From a checkpoint of a small mixture-of-experts model trained on Wikipedia: a softmax router.
Below are experts of layer 5 (counted from 0) of a mixture-of-experts language model. Rows are named gate (a neuron's input weights, with its number), up (a neuron's input weights, with its number) and show model dimensions 32-63. Each number is 128 + 32 x the weight over its row's rms, rounded and kept within 0 to 255.
Before each expert's rows: a language model's description of what the expert responds to. This comes from a sample of Wikipedia text that the model never trained on.

# expert 41
Table and list separators. Pipe separators in table rows, plus list-item hyphens and colons after infobox field labels, such as "ZIP code:" and "- Coordinates".
gate0 [135 126 152 130  86 129  96 155 143 152 149 140 126 117 150 200 132 181  98 115 128 133 118 193  79  83 109 111 106 138 121  89]
up0 [124 121 102 114 154 109 148 114 149  91 107 128 143 114 104  50 104  86 177 118 141 130 157  83 163 129 146  98 148 119 138 154]
gate1 [127 147 184 158 153 147 210 102 103 148 161 111 155  83 119 185  71 133  87 113 126 122  91  97 120 167 115 145 118  86 144 137]
up1 [142 181 169 167 119 130 142  95 176 141 107 134 150 138 106 101  91 115 180  73 153 110  83 109  97 180  89 131 135 140 143  96]

# expert 44
Determiners and modifiers. Articles and noun-preceding words like the, a, this, such, several, local, and infobox field openers like Notable, Other.
gate0 [ 88 125 138 115 136  68  96 165 136 177 143 108  50 127  87 103 163 157 112 146 117 124 106 147 115 159  83 138 148 102 147 163]
up0 [102 103 209 179 149 145  96 102 112 149 118 140  86 110 150 105 145 138 119 151  49 109 163  76  83 174  92 157 157 138 180 155]
gate1 [128 100 108 125 161 140 151 142 121 144  94 120  88  97 129 142 119 150 123 120  86 193 143 145 107 109 197  95 130 178 160  87]
up1 [172  87 113 164  83 150 102 111 152  96 151 129  92 101 116 147 126 134 108 124 107 155 153 156 143 147 152 100 104  92  90 136]

# expert 3
Roles and positions. Words naming a person's role or status in biographies, especially as after served or worked, plus was, became, named, member, coach.
gate0 [ 92 113 188 128 129 138  96  55 132 150 146 128 124  71 161 126 116 136 108  99 141 102 135 115 182 131 141 130 139 159 118 157]
up0 [166 165 173  76 156  95 122  85 142 161 142 176 197 135 103 143 137 167 152 121 102 124 104 141 133 104 129 138 144 122 204 165]
gate1 [ 99 167 174 162 108  97 116 171  97  64  96 136 125  58 132 110  75  89 157 171 118 122  98 111 156 183 179  79 126 107 136 144]
up1 [120 175 140 159 123 112 146 143 133 120 104 133 146 137 136 159 101  75  87 124 121 124  91 134 118 158 130 122 119  69 134 164]

# expert 59
Copulas and main verbs. Main verbs after the subject, especially is, was, are, been, lies and located, plus heading words like See and History.
gate0 [149  32  78 151 163  97 213 175 140 172 167  72 101 116 129 112 155  89 133 184 139 143 167 142 117 153 132  95 100 123 146 148]
up0 [108 101 126 116 131 106 129 148 157 156 154 104 100 145 126 165 151  99  71 191  90 152 132  71 106  87 123 129 147  80  78 102]
gate1 [ 81 126 125 149 103 153 165 156 141 152 133 169 120 112 154  67 109 117 163 127  81 153 115 128 162 125 149  93 117 161 182  64]
up1 [124 129 130 153 131 148 175 176 128 167 140 122 100 159 126  67 152 140 175 136  83 147  96 120  93 100 112 119 105 132 135  85]

# expert 56
Sports competition words. Sports terms like football, League, Cup, tournament, Championship, plus the possessive 's in men's and mid-word pieces of names.
gate0 [121 170 172  92  74  89  85  91 112 106 134 151 128 163 130  96  79 113 159 128 178 146 129  51 164 170 184  51 145 153 115 117]
up0 [118  73 125 166 177 101  74 123 138 104 167 129 133 108 125 151 167 153  89 113  89  93 150 122  93 163  76 158 144 146 131 186]
gate1 [114 158 158 103 143 187 104 124  93  72 110 162 103 106 105 134 110 124 140 131 151  82 139 143 120  77 161 133 140 159 141  93]
up1 [135 113 107 105 116 107 123 130 140 120 107 113  77  76 152 102  87 139 130 107  97  83 163 130 149 117 160  74 138 189 152 127]

# expert 13
List and heading starts. Line-initial markdown markers starting list items, table rows and section headings, such as - after See also, | and ==.
gate0 [159 146 169 171 135 119 122 149 112 152 164 199 172 144 171  80 161 119 116 126 112  84  79 129 196  71 131 101 112 124 124 147]
up0 [102 146  97  87 107 166 143 100 170 140  88 112 156  95  91 127  99 155 130 131  97 118 196  77 122 154  88  81 142 104 161  80]
gate1 [140 145 114  84  84 119  65 176 122 145 107 116 111 104 169 146  72 106 173 116  82  86 152 162  44 128 142 114 103 182 116  68]
up1 [140 113 147 158 190 151 134 119  43 131 117 157 166 120 107  90 163 158  47 122 190 119 130 107 170 169 119 145 153 106 110 147]

# expert 39
Foreign-name letter pieces. Single letters and short syllables inside names, often Chinese, Japanese or Korean, like Y-ui, Y-ap, S-atsuki, and Bo-e-ing.
gate0 [110 133 129 140 148 183 142  89 205 143  91 150 106 111 109 149  79 131 165 188 154 143 165 153 204  67 140 110 149 119 140  84]
up0 [117 184 137 119 158 121 130 158 140 134 139 105 149 109  75 132  84 117 132 115 160 108  72 168 101 172 141 125 148 130 145 155]
gate1 [123 102 123 154 142 115 174 129  73 121  95  97 138 124 152 129 140 173 137 135  83 149 110 117 153 139 129 125 139 161 124 141]
up1 [105 119 120 138 161 124 149  95 126 137 143  71 112  65 143 165 134 143 113 116 136 128  98 112 157  79 110 131 130 169 105 187]

# expert 11
Sentence-ending periods. Full stops closing sentences or abbreviations, plus section-heading equals signs, closing parentheses and table pipes, and some final digit chunks of years and numbers.
gate0 [ 99 113 137 150 187 163 138 139 147  98 106 174 131  74  67 188 121 110 120 187 156 122 116 122 145  97 154  78 126 124 141  81]
up0 [157  96 128 168 158 146  99 152 125 176 171  30 135 177 168 150 151 124 175  60  91 121 159 177  60  74 111 174 135 118 116 161]
gate1 [157 138  31 119 132 107 128 137 125 154 138  92 109  68 133 195 137 191 109 110 140 107 126 130 161 147 132  38 128 134 106 130]
up1 [140  90 133 155 100 188 113 132 181 128 133 208 144 172 105  74 113 100 139 121 139 156 150  89  78 112 104 168 122 166 134 113]

# expert 19
Line breaks, opening quotes. Newline tokens ending list items, headings, table rows and code lines, plus opening quotes before nicknames or song titles.
gate0 [103 150 157  90 120 158 147  81 130 139 112 142 131 133 138  38  71 110 149 130 135  66 134 156 145 160  54 110 158 136 174 144]
up0 [103 176 135 137  99 157 135  79  91 158 156 108 124 147 129  91  93 141 160 157 119 128 121 174 123 131  77 107 122 131 159 185]
gate1 [ 71 143 165 161 144 129 124 138 157 154 215 212 117  70 122 119 173 183 111 110 130 128 108 182 119 133 104 152 128 192 112 196]
up1 [125  88 174 142 103 139 147 128  97 122 113 217 144  67 109  88 151 184 106 158 147 167 131 171 161 164 191 148 128 141 131 114]

# expert 21
Determiners and modifiers. Determiners and adjectives opening a noun phrase after a preposition, such as the, a, this, one, next, highest, and per- in perpetual.
gate0 [ 88 138 132 139 182 131  77  82  91 107 142 105  58 105  89 171 112  87 151  93 167  96 109 165 115 100 118 175 132 116 165 106]
up0 [157  95  81 131 136 126 169 135 171 171 139  97 186 125 182 112 137 162 145 156  82 118 132  96 142 132 143  83 140 161 125 153]
gate1 [139 102  89 103 126 105 130 109 145 107  81 109 122 141 150 125 133  92  47 111 154 140 132 200 126 139 126 100 112  94  67  93]
up1 [129 145 149 151 143 146 137  86  99  71 146  87 135 174 125 184 102 106 124 142 113 194 147 137  94 132 166 125 118 168 126 129]

# expert 33
Quotes and pronouns. Opening quote marks, sentence-initial pronouns and short function words such as She, It, not, An, plus word-internal pieces like ever, ick.
gate0 [152 145 144 111 145  91 158 124  88 102 127 153 132 161 155 158  51  90 205 147  95 121 132 157  46 136 102  81 145 117 158 135]
up0 [114 128 116 147  97  94 116 109 130 115 141 118 123 184  91 164 231 157  96 131 156 124 109 134 202 117 157 117 108 129 120  80]
gate1 [ 83 134 103 105 187 143 145 130 130 143 150 122 138 106 156 142 147 106 123 170 128  67 104 140  85 127 152 165 114 177 128  83]
up1 [140 167 101 156 165 134  71 108 113 145 182 203 132 151 114 157  73 176 124 151 122 129 144 156 137 132 150 112 103 127 101 192]

# expert 40
Mid-word foreign syllables. Middle syllables inside unusual, foreign or technical words, such as ch in mächtigen, om in vomiting, aly in apocalyptic.
gate0 [130 193 181 101 119 124 160 128  93 144  64 182  74 130  74 190 140 194  90 138  51 109 157 140  87 153 172 181 103 144 107 103]
up0 [162 102  98  94  69 140 100 168 118 117 139 130 152 144 100  78  83 117 166 162 154 162 102 160 147 141 110 106  98 162 143 123]
gate1 [111 114 163 152 143 140 184 118 150 174 136 123 121 140 117  58 149 177  95 134 167 116 152 154  66 128 140 144 136 111 116 147]
up1 [ 78 132 128 140 154 142 138 112  87 111 144 189 112  80 172 129 105 134 129 142 104 156  93 168  86 147 119 104 138 112 116 225]

# expert 16
Infobox field labels. Field names at the start of infobox or list lines, right before a colon or equals sign, such as Country, Class, Phylum, License.
gate0 [130  71 163 158 122 153 133 140  96  79 145 112 120  46 125 104 145 102 167 148 194  78 122 122 208  98 141 141 106 144 116 113]
up0 [128  58  74 132 140 130 118 102 141 103 152 106  69 154 131 103  78  97 159 139  90  73 126 148 116 104 141 141  99 119 120 187]
gate1 [ 89  80 101 136 149 124 147 133  99 169 129 188 118 122 181  88 130 185 166 127 136 162  68  82 133 109 113 112  92  69 101 131]
up1 [118 142  86 106 182 143  90 117 143  95  87 102  59 136 144 157 134 108  60 121 121 160 101 175 156 155  75 161 134 106 135 132]

# expert 12
Verb-initial word pieces. First letters or pieces of lowercase words split after a, the, to, being able to, e.g. f+iled, s+ell, t+ackled.
gate0 [138 154  98 191 124 130 135 150 130 105 104 103  82  90 152 171 140 143 126 144 122 153 117 111  98 201 160  72 151  63 135 164]
up0 [ 83 109 150  54 164 131 136  57 128 144 251 131 117 120 126 127 116 133 140  79 115 150 190  95 153  80 123 142 117 181 113 107]
gate1 [115 173  83  88 127  70 117 128 177 162 142 139 115 165 109 125 180 129 134 109 164 106 157 114 125 147  81 161 114 126 136 110]
up1 [ 90 171 116 107 104 102 162 134 169 159 148  88  73 224 146 144 181 130 125 132 194 117 135 141 171 149  81 131  89 136 110 104]

# expert 20
Spaces, periods, section breaks. Spaces before years and dates, periods ending paragraphs, heading markers ==, and decimal points inside coordinate numbers, e.g. 48.1642°N.
gate0 [147  92 137 161 147 111 136 109 155 154 158  95 158 166  89 194 120  83 163 146 110 203  92 116 110 138  52 124 156 118 121 141]
up0 [ 61 151 131 119 149 150 100  73 133 195 169 118 155 151 182 181 142 101 128 134  71 134 122 168 136 132  64 159  86 145 161 138]
gate1 [182 149 174 104  92 123 188 121 107  59 106 147 178 154 139 136 166 167 130 149 148  98 111 167 145  87 113 181 123 139 103 179]
up1 [115  97 118 157 131 124  19 171 150 157 170 114 126  63  92 143 123 147 123 134  70 119 179 134 144 124 125  85 104 100 149  79]

# expert 47
Ordinal suffixes and numbers. Ordinal endings th, st, nd and rd in titles, dates and centuries, plus number pieces in election tables and some government words.
gate0 [123 169  86 138  91 134 133 117 134 124 158 104 138 118 114  95 112 127 179  71 140 116 153  92  81 175 139  92  95 178 131  72]
up0 [189 171 152 165  89 105 133 101 146 161 157  99  67 129 137 110 158 183 122  69 125 178  78 131 116 155  86 159 119 138 129 100]
gate1 [160 130 156 130  83 139 147 107 103 107 151 118 141 135 132 144 119 103 105 116 125 105 137 155  38 114  91 171 101 133 113 146]
up1 [118 161 135 121 107 126 137  99 146 174 109 114 106 127  80 141 106 154 102 116  65 147 104 159  98  78  49 153 154 109 146  90]

# expert 26
Unit endings, question words. The knot unit kn after speeds, plus where, what, how, because, However, and assorted word fragments in technical or descriptive text.
gate0 [133  92 226 122 129 119 134 103  79 146 137 141 121 153 112 130 129 134  70  92 146 107 134 129 139 133 113 133 146 112 144 107]
up0 [110 110 159 136 124  82 129  74 173 120 141  81 120 165 124 166 124 114  71 145 183 181 192 100 164 164 186 109 143  80 126 109]
gate1 [138 143 121 180  89 146 157  78 160 138 128  65 153 100 106 124 127  80 163 125 179 135 108  93  89  97 143 180 169 112 147 128]
up1 [128 151 140 178 119  80 146 105 141 157 180  61 143 132 114 133 150 135 153 142 132 122 136  93 112  76 131 164 134 107 122 116]